config = dict(
    n_layer=14,
    d_model=384,
    n_experts=16,
    experts_per_token=1,
    d_expert=480,
    d_shared_expert=0,
    activation='swiglu',
    moe_layers=[0, 1, 2, 3, 4, 5, 6, 7, 8, 9, 10, 11, 12, 13],
    router_score='softmax',
    normalize_top_k=False,
    routed_scale=4.0,
    balance_loss=0.00496,
    balance_bias=False,
    init_std_router=0.00762,
    lr_router=0.00171,
    n_head=6,
    n_kv_head=3,
    head_dim=64,
    vocab_size=39045,
    norm='rmsnorm',
    norm_place='pre',
    norm_eps=1e-06,
    positions='rope',
    rope_base=10000.0,
    rope_fraction=1.0,
    qk_norm=True,
    attn_scale=0.125,
    tie_embeddings=False,
    parallel_block=False,
    init='uniform',
    init_std_qkv=0.0255,
    init_std_o=0.0,
    init_std_up=0.0255,
    init_std_down=0.0,
    optimizer='soap_variant',
    lr=0.00323,
    beta1=0.95,
    beta2=0.99,
    weight_decay=0.11,
    lr_head=0.00515,
    warmup_steps=106,
    schedule='cos',
    final_lr_fraction=0.1,
    batch_tokens=131072,
    seq_len=1024,
    doc_mask=True,
    train_tokens=1226000000,
    steps=9354,
    dataset='wikipedia_en',
)
Below are experts of layer 8 (counted from 0) of a mixture-of-experts language model. Rows are named router (the router's row for the expert), gate (a neuron's input weights, with its number), up (a neuron's input weights, with its number) and show model dimensions 256-319. Each number is 128 + 24 x the weight over its row's rms, rounded and kept within 0 to 255. Numbers have three digits each.
After each expert's rows: "mostly gets" lists some tokens that are sent to it at least half of the time. This comes from a sample of Wikipedia text that the model never trained on.

# expert 11
router:115123113089124142158102161118097103150142136167108153086103115093118135104172131200154134158152116106156123128138146152097126091159137082083092101111139101141118114120119111122108103129157103
gate22:120145159095152116100109149168115088117107137139124143143142095099136125158118110145120116138157146080093161122121088146116137129162144144151104125149135134135132154107090117131090137186138179
up22:128103113168126131167163128143134132174150151128110137119124162123125136122162115101144112128123119147141096128143155145089092134102139143120144109149128143106124108123154122123132124091174118
gate23:106107130141165127107119101138118100122125128137161172161110162124116091149086081168117096157110115149137107095083158090125133116122121119124079150189104119128144090111164142150082125099104163
up23:105173108138132083155154125163115164159123110147102144113141096134153129118113146111151128085143127110093147127128116193131118116144168115075111139086115146126108153125106132140164108120177122
gate24:140127095160131152091120123173102139120110087109138148141169053167147121193115103117100129115115128079155116142184121142135094134114109152175122138076116122139148102112089143093095117078142128
up24:162124154148112155105166148128120148117090135115155149125120107145109071182073122083153145143134136173109113142103104118154141105116072122127112112128182108102128089130106162164099166105121152
gate25:133142155130094093186111110147124190126156146145090111149128157107086177137149115144134098125140158166130128120116074108144115123137092127091152147128103063089156120122120146141119137101135108
up25:134158152142098120165122118129087170197193105158144120147114136095128113146154162142152105085129133126113120127101152127137149139193131156092099118139118133100139085094148157088117098132131121
gate26:087135145127148106194114167090112125100102121137132158092114137122084125133140157108144159122171110147142137119137173105163132098104068067136129144119129130086132132103119097130150101111123140
up26:155133146112108173101154120126148113141138124141140119172142147122143112102119058141117094164109111146126128130117125146132115126122142137129115114137100172146130152126151140135147135128079121
gate27:115120113094125108153130128129081157125129126131108137179130109108152112102141127118067138155096084133164148133116146149133104086112137092143110135144117129105111114093151111113120130157141117
up27:106091125085157123146144126130132137110161091118134114111128123103152127101128147135066087132140124145165099149133102145150143147143151094151079133136122110066162137157139118124197151107116078
gate28:089126162143171136121115127177082139115136107151128160092137161156131172131131093114090143153125149135145098131174173101127169137083116153131119088134120129119108164146126091077127118136158111
up28:126124146125108122166173130111119103141123145134181167147114103100117112129109107142182096091091134108094120114113106100099134098141126145143134076111151139147143104131123147123118132115131093
mostly gets: "==", "===", "== ", "=== ", "====", "New "

# expert 12
router:154166098136113139113093094137142147157169120134152114137114107125147108159130127116163100143134146150137157109097130166123113122158103107139081106082143115101181142152155150120130126121119149
gate0:144101082098118136109130117108139141157155161158146122096116140111159156131153131130135086091134161181134166093107147105096150124145125125119151126108145124163121079130130121124122108152204091
up0:116123093141180136093170145128104153110110100120148138114105091115118126149105110138115164158111129069097141096122095145127127166116131135126114124130183167125151153107118122127126137085129085
gate1:110108112122154156124097089150129096111093140117132104100135152134078043153116122161143145087079105123130145094148170106107103101111123125076107124141118134135115128171122128138141149099116145
up1:127119139147155129111129137149186136117126161164116131144131151118088151131136137161128100136159168109116146120099181081112142138171101170130145140111112160123147156104132107116132134138158154
gate2:097101140147156153116137139149122129100128162154165127141145097149158165133104146138151139134137089117122124133085174172123173085154094105165126095146118136137148169129121128130139147071105123
up2:130175106131106106134111119142098099151117097125113158145096168098109131105124125149108098140097120127108133125140112139079110120122132131096147119111161107095127114135116083149090117128097115
gate3:160069112144151136163159152111171177062124144114128133136093117114101133184164164101117181147125136096091101112161156095138116160147137112143145142142116119142133144137145137077144151156142122
up3:129108135140166129131139164098181142093128144084155110174081119090082129149113168158143162115119133109096084150151121121116079098108125149117110111115174116149114114174133156085144115164127169
gate4:169096127159124133097098123126126098153123140114092158153112134171143092115130129159117121140096174123102131106139159159148118111131099144157112168147102172140091130117115096155098085124101122
up4:121108153111109132113174114159094131130130139149132098127092137132129149140152160177126118121151117119174134176129158119146087152174131068141069119170144115117133171156105147092177167105040141
gate5:084128158125201154128159128128156088116122168109125134075143175105139132171157117112114103137116117148129095125111145169149119160145157165122122117175174163090135138113182096142121113116176101
up5:142087110110099099146142142140132112113108135129105081111121125113131086099122125153143135151136145127171135140113117147113145137166134126135150117161108100141137127139143152125121106124129110
gate6:156136136149125125142111122130173109196125133102163131126091068174118115132107128142140133166137080125175153127105098124175112114119144139169135153139092092125107134134167133130111073154131134
up6:084101065122126111102118148157101124145165134113108137116130169096173124123134119133102103128118110092092107153169124115117110118175092138080074106146131113168148118096066152112120126094127110
mostly gets: "—; ", "%; ", "sq ", "± ", "ago", "kg"

# expert 7
router:129145122121155091123153144159103125149111124103068125172117090143143111142123152129132110169115153108139086082136187140108169140159129113151129152125163130148096141143132138202148115133091092
gate0:150136105153152165118141118150146076143082087161085147077108120144099092152101111144086120077135157139144116102136103120166137150143124146138095155130139154147140132142120149142133129117060123
up0:111103111092171133121117168108143162163155117109126113113141132098131139155120159085136154137105117115108124114119164155153110098130165135113130076139146083146121114140110129118113140092125145
gate1:153180121150152101107082141110157133165155166108117123083119133113140107144108160163141177139140147112153142086154115137095122118105113091092111102125143083116102131136129131094143184152113130
up1:131103128104103118166131145115100100116106103091115095134135158130108148123131165170130134128130094188137093148095174198179103156133126148156101128122148109127125124148120093136082163108101107
gate2:117096150100165133158136124110082138121155092057133138171077153114120157113123120080089095129132143131147102147137133155149121103152166146152159125144171122145095146167177158097147088125130100
up2:145117155098116080146165128103121154069133108167092161149113137124091129051075116098142119149073082131093141131148111113118156084132127098188136104132126126143140104148193107117105113162136165
gate3:150092133175131136134108152127141119121129125101127147118123132132149111155140134104142146128118123134114162159138143147131160080100101107087141114132101120129122199120133106094153153132112115
up3:141124155123131165139133119126148129121154058133080156114091089162134124107095108100174155122122106124144101134144091088169130106154180131119154162120138136121122118080156132097122142136101113
gate4:154143099128076156140129131152145072124109118118099138116145121125113109122156161089081154149114155118086140134100112142183137115152154125132126103143148139147151140109097093160158150111135131
up4:133132124121103143111111122160149105136160118168087172114119106159128118158105108105118147147127129098127130118140162137093144117142149147115079134151126123162147089131095107123149100110124092
gate5:160147130118114120098105123156121139101140098142193150132148114143076061145164128141131151168089144130131136137117133140129159128125146112090173103151135103158112175146126136125103124095101109
up5:151139144179148163137134144147117124066173124136138165113117111120144082127150099120124166166139158126073118118130136134149153159129153102098158118138120138130126126093146091046123139087153118
gate6:145134142105092156137130097197116117094134184124166111095126132092107120090121160169106095159132104152167160123173156165149158140108118104104150120087108135138096133148103127154137125117118127
up6:104159127098115098155091144135112098119171145118129160137138129156145097109145154128130141110108105120133109135174188139109194159117155104103105151136113105154160128160099134140140094159119097
mostly gets: "Army ", "nd ", "League ", "years ", "War ", "It "

# expert 4
router:107135124168129154116135089134135088150134122103161094113140096148101104148101118125159129074144169141149115128146116146123138092114133166098088108161106158138189122085140117110095114077133121
gate0:155186113133115178118145108105147142092183202151114142148100143115141094104104144151131099187115133144102143158148167138175148142132109100134145158134140178112136145122086127121134173088146090
up0:115131125138138145128089133107139127105123108121135115098110132129109123132152144137128104163148124129144117117130121118177094104146115124123093136147108147129108132113118123161128134114132160
gate1:092151107147163085100113147122164114127097101139122119124076095147123110140136099174157139136077166134120144147101111130117125133112141117111101139141078127073149112057128129170151131073117105
up1:149104123101115099132119099135119094126123139136123182097082114134092110138106153143149137103117135141156131139101103120133128115130124105103152120137142094068149177107082161136144153090146109
gate2:143121058106139150085154136118144164102159161116160140121129131144192116105132120146136118139166095162116098108104110144113126131116117126126154114130147116122127119101115132127097208153155157
up2:158074150122130128165144141109111072132131068162149170114121172123117137151129116128116109117115186112124133141175113164081134128106138131121122117095136158124120162118132099159134133152129116
gate3:142137144108097122093123134130091110106172128111131159141136132129108058161094150112114102123141135138145164140175147113120158146128154114170161144121109126165130090098133112153125115090155118
up3:110078111098110154112121112183156184115097150127130121136150126130156105104141104112122141136125142082090111120104131115138121133119094136145141108097137141047087094135125177134124119149109129
gate4:124118112137144147137105162132118152169115157173133152133147104145119135140111096117146113115185149104121092166115118136117137124111169143123187101113068126149138089155093165063132103123102119
up4:130100139122106138139082134166105094170116105100161139118138114124105145114128097114136158145149140135105103113119131117123127117147116087131095107125096131109158156133129105172138106130181120
gate5:135110108141121138123106139138159139129113108139128117108111111101092096152103070135148157117136124071148086111136159131138123114112134127125118126079116117146117119167102155104120125130115121
up5:146188152149119145184176130120099097107150127142159109105175159129138093076128162126062148130118087151081157141118152135127178140156108093135117137123115138121120143121122147125112125118095104
gate6:161164114111140160107133099177127105101095135134162157105135113117120100151084110156119166095170107139150141091101145087127167148139138105160159124147139153125166103173120125137155145143125141
up6:150080127075145150109100132148126112092141104197122172119072154152159120172118132141110135084129133094130154127116103137159125099113136110118104129131093104138157105136124088152126108110129151
mostly gets: "Total ", "Candidate ", "Votes ", "FW ", "MF ", "Title "

# expert 15
router:147090173146106132114133088153144141088161134078177150149141117081117137139093107129092107104113104116116132155116128107113159136100133150154151129112088121153156129099149102109119125118109110
gate0:120151113100135138118115125111119184141131172126136104119161149116121145127114165110123129101105140085168121142153085108103119154135145129143149094147120105111140097079103104149129146112136132
up0:144121166121110121146127086128128137129104160091128120144131103138135133116105134089109123155110132162121093151104086082157133122164123134129100130132117096104127087141149129141092155144152160
gate1:110131108092124159131062120123098168136141121137120133138132158166138139129139096164103124111118081091126109163148105072121150111111128101137125130159137107122147147133103136105118126139117126
up1:150129093089134080113109145096135151147149115080104115117095158088142117143101141156119102115107179139168161116143110156130154119126124110114173123117092129151082100128136134136148123144145106
gate2:135110117115167062101112109118123106117125140108161143163125139158138112159141145119128167164126160089171128121131153121110144105139133138127135128109154162118120109119154170108144165160114191
up2:146107096089161128097144167100134129150074117114111101118115155125105110123138147118178157092124150127111139125120147130142094083121096160152132116121131102085164115107149151090140136084169161
gate3:135106134157121138077133145150112168133134146152120094150140105116117147144132123124136155183162139143081128098122169115133100138133079118123068110129125125114107121107149119166103129164117157
up3:125111174173114151086102110108104168136171109130121116143117139116108127136125151149113141123120154098137142136185119154093119126095099092131074149133124133105129113153120099106106112113164156
gate4:097137068136112169126119142163131137130114118145069119124139090104149162127132117145132116110143087140142113142161118145126146171094143131143150123162108107107094156121100077138104120133144149
up4:144138193124159172119126127104148117131110120115115075131143128120089132132138122121145108129152129065088145152116183116124137108121100103162152110106147162169148135180132096130140128127142129
gate5:132119166128111079144113079120119139167135120124146118135105111116142163117145131152107100134146113133177134111152147198149088127150127142109164126102157142120085085138106128144108129155111137
up5:133138128178114122071114109137146092140108102141118119106123111129161133153081126136132174114174138118133157101094131114112126124140118092099138122042148121123117119166121123107127128135130154
gate6:146079129107151107102128124110104129136153139086129151136149119130153140115179128173140094099108158132116121118130095144118113137128117173105069151134158130118092136152190080138084135116111178
up6:126164142130175144134167102111169130136116102145152130151117143180105135156155107112125112114129153151128115106118174153109155162146158116100155080107091137173127154146110137162149070114137091
mostly gets: "used ", "began ", "published ", "served ", "found ", "led "

# expert 2
router:135129145172100110150191148137139134108132095164106155118154129157148126096140122099074105149105105109138114105170113150103091168129109145143113131120161148091108122159136152096138148122123155
gate0:110140139118140149141124143107111164101105091171146124141162123132114136127157133144124123152159156131160123150113136120119143129170121101180158122129100137139144083136130136118127125079125124
up0:148158149179161132125138132149119130098113145110141095126148126113167086113129145115098133120113159129155144149130101140122133133129137130152147111111098137179105087145174108125099102098143143
gate1:116138146093171115117112127124094181142109114159152106127108123115183143099170101129112115131141050143122133114107118147142126105106162134139139145099123076156134083149135138095101155149121111
up1:100090125139107107104127146170156110130131146103111150118113100116130127124150122115098112133096151134106139173125130128122121129094122161167145168173135125114133149083092137109110117150121123
gate2:099145141101140166158119095180095111097086102107098156142132127155101110134120117107159146166141143139150176129158125093108165145133167141136131119118117149098150110110140134147098165103102125
up2:130149125138084115133131170083118102153175149167140137119120177165113139137136153143098168152130163096138133137071162158128141114130109117149145105128130125133132147144144108114107122121151119
gate3:112146083139134078107089173143111131126127166135161110123163102125116122127179147102145106148096099157141076140073121123155143144113151130121112127155131115128126120114109188090129096095122097
up3:152121162131083122091114104126121109148135100151131153123142129119100078100114180115176133125155150149168160133157136132121155110088137138120098120102154127118120166096140108115115130161113125
gate4:134128110155084098188134115135154116106110091158128162123107123104110154141127160171144078112128082113096122149125143149127134124151112122119104162127178133152177104114160173131155097142097121
up4:155089154136177124151146117105075147171091118104143154130124151105125144139112093138151156148131175116105131097115125093157121125104138153134147114125119096113126122157131106119138125118115148
gate5:146137159103119156133157162123161095129157134156194146125137148115145177146050140118156115147168116136146172172128154141162156122112106105142113151118133152141114114068132131135155153128116104
up5:141161128084154171155119100107102130163078160138124155137146135124113124123103075107137109132077107093081102129187076159095140123129132089112137146093123116153120124157104096130143088155127154
gate6:107112128128125121152147138107126157132136093190099112160118102139128145156128119148125124135095086137136125155173164145145128083097123150151119149131134142087111129097140082097127132206133127
up6:161150175156118140146128146107166133155131118179086130126039093149126081133123124183148107141128102122135111107154127112130110126086122118133086123162108113097146116119153107136158087150152145
mostly gets: "two ", "three ", "most ", "other ", "both ", "same "

# expert 6
router:118165155109130182085133155109046152115121163112136133100181142106098104110125136101120158111110180142089132098130120123146113126138100133097140150116137117111085152116165105148138147119161117
gate0:165126121091115106133161151124141177159149139154133125161147060146145114120138138116154118182113137085102136122123096089143159099103140075144135169137102136116135114126089189115153127144158106
up0:168129149150120121125126122117121132127158137123112167130111176158153151119099067114148121131115108150131116123127134126122166179165140152110103101123126133100090125162147138135127126140115127
gate1:143088127146127152130108098156109066120138153123144088115109126093137123082157135138126103157112129111144163115123143147119117084104114148147164155134140113073115131095109162112075126142148115
up1:115088084136125127115132112121112117139148139116151101138095109155136099124146115176109101116130130146135156125118122088117065130126094126129148149117134138133141123129111131104106165141138109
gate2:103140138117149112109149086097113138143091109098114112107168112108132113145116161141162125150116067100139146141168119171172151147141128125123136123153145143097122143108106140107148131126151127
up2:153136148155122116097090097128095099132122168122086132098105109088160105127098127119145136142102113137143189153112130112104131154152119128149090161101169121157117114128112142137175137137150132
gate3:115081114131173156159142171109118104129123158077108123106137055135167093098143147119097129118164146154111154143117107093146125072146127099117164152131072115128103135129103162136110131152109135
up3:141122097154117114074115117085105120129121192150149133131120126099103180133144182152125088113139102163127130135097129096142118092149099147122077159115096159117149142100117155171131108123117122
gate4:176075151138102124157139113123102118102143103122101115131129117088154143100119110128119114105093139149097122126143133122117134142097132099085128165106110152123138151129124106121085098139106118
up4:119152119146111127148167132106123131121078160156116079116151137144113120121078134088137193142128148133128110099131140159112137140183152138145140118090123085080107145125107088136147139140142132
gate5:118155119091123103133117147121070149110107122187096155115106164103148099133091154102157083107117143122090111120146127103118146108119148123129115124151065143114173113113139135116081119140154171
up5:161140129132087209115155117109150119091088118117102135119147169154110117111139114151101152144113103079118115085128137100162149108130137110092106117176106162151100161176094133095145135123106114
gate6:116146143131121185125115085124119170107147134136165124115150113130108108129165112138153138135157137141129127162142113118135147123123106084129143103072099092128118114132144141110110129110134111
up6:144096132153142153164144115130076133107153147091129092162091110159130121163080153123135130109148135123135100144140146130123085154155088145115119138111081131124113112147097164125103117159112125
mostly gets: "ley ", "ra ", "é ", "ar ", "ah ", "ino "

# expert 14
router:100157089148170110117141154098127101175156141123059076128112177106157127092125087119181126093162144105114097109111119107148126077133139158136116122129144163112130108100154106100125118153117117
gate0:127099066147153114140135126097122136184162153077154096136101116130124114133091135158178088127114109126118134164114119116117087116125127154107135183085157138136111121106129075097116127116142111
up0:129134085153112094152110164150126151137158123084160108115064131140118136151125149104158116121119129108152123125162138155089116130107148114125116171110162144131127133106106122096131116131120148
gate1:126140077177128123088130156118097101126130116166102121118098091152178123134122140119153130136111143070167102130134104116123132125137137126115133165156189164135097130103119139130166129156103097
up1:116154112162135125119110118132093118131145126164126123158143073115084167130138136112068129141093146093121177121138124087137117117124093098130127170159112146111147087113115116131145116120089133
gate2:087081129136130107103106153119125087180126164092101106153109171137156128185178077101117157120096152113129153095135132144150134104145130143155098167151126123121109124128202087123129101180127131
up2:073122137157088121117147130100079101120190147136157120097113118116104160121117146167127135094144165171137100135161109115108128142121110131120179108131100160102129174117130162092119118142091111
gate3:158147137122124140106140142121121174115126176138154116106159130197088133128162145158155088146189102135125087124181105128146141080171090204150133118147121127113149158118118129171146087143108149
up3:135120097116102102175114147180140134159128104086141117121133080088099124131161161195124129110136104107139147105097112105126145118092144120116160161124148098105110146151134135114124152173130097
gate4:137123081133122140094144117115106160108154122163148133149147120126139140133126140092182173109127112133123102134118142135138132111132157123179146113128132125145120122125196142102164110143131112
up4:128171137128137138121140165116173106138096123116125123116129152138144113119174108178106082108151097128162152068098122105126104130158113079120148122121115124108133138106099119130118128139139122
gate5:146100116133154133148125113138208085149120197126130098117127146149118102132137142145150136177109109092147159122152147135132133112139141127183123150127122134107125142175153122126175110144126169
up5:131118129111184073130118088120146100179137192119137142153141131137119102118158168150141103148155145132108159120149156136135158112137134124109113127126086123118139143155139119077143115124083163
gate6:158126104116122105163101102101114103143103096144103124127143120137131104117105152088100122084130095129094070107108124099147151105113156165110082109137093156142126093105114128143113126090132140
up6:100129134062108135081097130135167120091164147143141102154163118105133142137135109152148129147144148178133130127123136115160141100130101107118155154123129123138118126136141148151155138153128106
mostly gets: "County", "Singh ", "Road", "Monastery ", "Stadium", "ibn "

# expert 13
router:159085153118102107159133128150155139121116124133112143170108100142154146144153117129072126123138099167120167153124145150138071119117134116150133160113068117136143120123074125119153161141122114
gate22:139130090139079141138122120114104166133181122154201115094130177113138062138145125133115097166140169130119115096135103133093109164103116123111127137132120155125121104110089205169121133132120089
up22:097147181125108122181101100155137139119148112144174112100076152129109130136110167145089134137096149102095129095149088082106086162103111093082177118109149170101133139136137139170132165132147110
gate23:106157110143115149103132112138141126121107140127091134142144096154112158119145121151157133117140115109150115105145146188126100127140097140097145129139108133081138126082160124088070100088150132
up23:163145151090109121147139090134137154151133150093142164114142134130076152152134104134110141170101144093129117168144121114175149131109180118147121146146170144152161116151158098111106143109127127
gate24:051173106150148154136112130154129113128148136104100087115143110127124133129108138160120157158111112157151144101157120117068104128157154173100118162135131144134123168119135096152144110130159115
up24:099102099110143142144094109149095111149133104083114094095117134101089112134086097101146134075107127143102107137138134135093129102125178129143153152152092141143109166117155117107157134144131154
gate25:179161103155106103149136139133111168153096115119109087109109156136101119101149106122112126098126176142156107121160135154053148163127087133116105140122090114158097139085106137113113131115129127
up25:118141139161185144111174086166132113128179126083146155118134081109114121129130109134169128152134080120156145163121074104153101098166125119161143133135176091157133119133135107087157114105170179
gate26:071162103121143157139143111115145139113144165072088113124139152114129153159143142120145161163166124170125147136164150069137138145155144119121119117167137166151159148114142155130190097114119139
up26:090157175159150139146156133114129141097113131078074131112189154128121164118134121090174121126151102140115122115144130067139151166113134142150110108174127163171150143086140135157177101116138130
gate27:122133132082121086134103179180152163147092144140155143155156102127123103122120166149164139130132143119125158118137125124144122125095100116150133118110130148154160070123186149125116132119138088
up27:111103119138155100111111137124157168147160097174163077133124120112117128151125140124149122116168081111119160125111089135125104032108139108155168149138114112148092111089137173151131104160131098
gate28:147129129143158156174146109148067120089144154111099162180139152148080139108116090159166100141146139134113106115132168105093146140155121163125103113125115148133156131130111141135156138153096126
up28:134093109112094106105132135124157096183126131158158112098123149105098140156094145141146138104129155132108134138145134131138153132060135095137111174136147121136108127122131099142073131084145118
mostly gets: "was ", "has ", "have ", "been ", "when ", "including "

# expert 9
router:123165128139127120125110156112095099182167143127157148158129157127117159086083103116131153128141137093127092115111144111100141120149122134133108095129162143121177137106108109170115107140139110
gate0:167125140130121112091116142131113124125144103134097097141149125133177114117080113096099139180117087172089115133160131152102136152121124123104138142098114153086138156103159122125118129135149116
up0:099126120109126130182145134145126154112074142117157170117093126151118117185159125181121118084112141086129122115102088136105136115137146122146099143127149077134086101129111134138131152164108138
gate1:099090122142119127088120101154122140123119150159110118134099107127154122132122125144141110138129125116133136120129121136117160152100137097181124110134145116177154137135181105117149136136160118
up1:138119122174100106152106099165136164096128135083134121058095086126171109155138134123149103134107183096123106144109152153090119137087115145151150120110169113140162170126157108139138144139141136
gate2:122115105119131131128141183147099097160179119094147108130143114140125135144157113132102128161166167107146139109151117125123098129131115139131122133153083103123147139136153082139141137116128118
up2:109110119137152137121132081145115129102117162112106132114134085126098097134144144104098124122127154187130109132118129096155116175134132112085103124118111139134196135152102109168081142167159151
gate3:149104126158080113146154128116144138135159099154149149112139140104149144160109152090133093161120142127146157150142122111133118119122145133142116181127072113151143177130144167151123157138124063
up3:109126101157143141118128158138087119111092129099146124134123089158120156107165085136142127128118114126115103145135131119140170145110113123100174057105128143147104099143167079127118107121094160
gate4:099160127103145123120136150128169156118142087131097111138108167144134153164121182100110159161110146115141147095103155117123148119122134136093126126144130129144125105163113156157152104084118091
up4:110113092127164111142122157137158179120159105151128124137119089177117123077124150116161143138169096140145128119141166132146133151112057146105149145143104120147115128147153111118130086120144123
gate5:138111130130119139143137106144142127102097138112164142108161098168146155153157099138138150125172120120140117141132110170135070111132135163136109144111122184114107112127129127139124147176130103
up5:200131145097121109109131134121128119105142169144116157127113169144170149099091111122123141112104159125105138097149094118105104130122106102199149114084159145121126129169143088122196083143125152
gate6:133135166128138065073117096153136107153088093118179129136144139083100090189122136102133157115082121176148117139150180095122136157110182064137153146129092147121109162119164120106126168115126125
up6:140106125162119143164151098127108145142098100118151117136158160156180159116143104143131128170122129091179123088118139113106121083145102155129084111120136131092133106130154142154105071124131145
mostly gets: "½ ", "..", "mathbf ", "292", "DH", "SR "

# expert 10
router:092140119125110116124147150128099121175144134092128107132157153136073152133098137089132122132112145134149099155107129137127098154118179164116147108125140174129128142136110115120119102084139113
gate0:167145162095147138144096136135149142153153106119107123108152129136148165110101098124101155101115123120100084153122146118123061144138151119123174122140107074103149120099068108122093143137111169
up0:149129140156141130138146142090166098127115116149167122118147181137140178132122108137142132152166137129168115117116118150130160117088129090114122127140114093080128159140104118094131154118128127
gate1:113111148102137148098133124107141091167127066145122118153119109139190151073144131103110132106150131114149124137101119097146121101097144111129145138099071161085160142114096168105125113101119146
up1:151140089102104133110121115115135173118093157122114134135145162120089115136132162096175149108149096105114129135124090149107133132155139110105112139095118118134104108155135105115120120155132130
gate2:108119151121161156157123113107109101111123156162158100090118158136111111152111122094058107155085113129145117135136108138112100093141113106117119107126163136121105116159124105135122108154129119
up2:135122130087139150108141174129120126111139143102119150127104135128144106068120150109096129147174102139123115144090133146073153119105098110114154098113107137135153148104107096122166168098145179
gate3:135178117107075149111134148124150125123142113153123085136151132116111156134117112162086143125109089096184127175132136095101117131142130119157115131117084187121169150124131096110132135152118189
up3:153130156141116120130153133124137137110132123069092168129151137085129116102173147155177113145098156154173138141108167079115147116106146106080108137109150095080155143129109138140141108094137145
gate4:129126106123124122119135159115125109082091134112127100118179108149141122128090132144131169138117152078168124144122120148165089140096079089148118110149116141136142168130122151159120129124098160
up4:146108111127169138147155126117144160137091115150111124146088158152079145123119130149131106099137158169102133143139119124124133118165152134100130102131108147094173132132110120074154166134134109
gate5:104114140113164144190146174147091150144113112120140130160152097147141110130134145144170143115140109185131082111113147108087156124173135126129131122162111123109132151121148110114092147164138128
up5:124188176101087091113157112114091120169138117174047174112157130126145098152185089152070083147128139119145138103147153166139084114131119095127111138118120144143125146156125127110142143113154153
gate6:120096097103107140091123133157144139098121112174128144138091137109066106199134114100117115149110107139127107130126149129113129121164141140147136169110078122151146158150138114133130154129101130
up6:136142134138080123119156114164113127110126090118126145120122130124037126160087120133112113143107134124143130117134103112096111074155176139162129152125130156100127142117166124150130184122096143
mostly gets: "classification", "Country", "Phylum", "Born", "|---|---|---|---|---|", "Animalia"

# expert 8
router:163124118139118113156147138133163120102116152150126134096137116075138124161125112134144155114135114136125134162142112081152141114142100099133126134165126139143102077136118122118121124100131168
gate22:161164133121152132115154142115119162137104114068143127109128167127150156082093154116115104119160168148126099131179137165116110144128119134124106152177136152097118097109141111130135152135141126
up22:153098147122131125107141123107162157170174126096158185116199118171136169115071163145144084119099119109126090124144106151135114144117108169111147122146135154130126123083134135130118157119156125
gate23:120109174129136107114182163148155094146128098154191129096149093139126109136092135152119136126143082076106147198143163082128127094092061165141140130113131122140126154109140124156145131137157105
up23:105103123205154132116154154125123088150155115120140126124187110137136120099127095101136144115099106088099182114167149146127113129114098135139159117129078167137160140111166180094099120117142090
gate24:127139106094136109123122064110148156140149162132085096151125117082142137151106144131145140131179111145140097085163097146122131107151127150123111124149137105174152151126130132113142152092154103
up24:126139053112183115130169104138107152107132112130122101151199150160097152137128133116108095131102159129203130128105148141149125129133095138151133117103174137136079163105154115130134122157176099
gate25:135126148171097128140129131097148094117128156126097142148111112108124127083165150113117132139163088116101104145077098114112082186160144163112102122116111160150139127108113137112158147132130134
up25:162107073121142147142130099175105159149119115133131117121102150150128090150115124112108110132107194145175158088176165108114158104090113083169153121132155110103106131172141116107145070132115152
gate26:152076145111151156122127108056127115090138112113128174147098111109138112131097122103128143089118119117171140122138149117095148131139115136160096115142143132120164134140154125098099122127138128
up26:136099147113090127138131089091107096156152155134160165135149128145169122133119164128134134148113071150123103118146140136111159096110141151133123073128115115083133104146121144137113140134099147
gate27:059116138116177118128100090095156110184154126152147123111141111119136142101119084136129125127094138127150133087123135085132144104101154121097118097127116139104143129131130109126143106139097098
up27:128142134158161101111129167107157169116153145104116107131111144101114185100097086177116138163157126137104105154104110132126147131125155101137150096152123105149152161151166136089136150133111107
gate28:133130124126170086140129133115093115155120148137115146126122124134095114174076144168159101125168135112084140153085103103103130163146120138145111116124103112148132131102113110163098122180102110
up28:104146140119098136131119132158146100134139086138130145130100161142142120112141102098116127147129129108180130152115179139139139124077127110119125173126138175124146165135140116184157154091171127
mostly gets: "In ", "', ", "(", "in ", "), ", "): "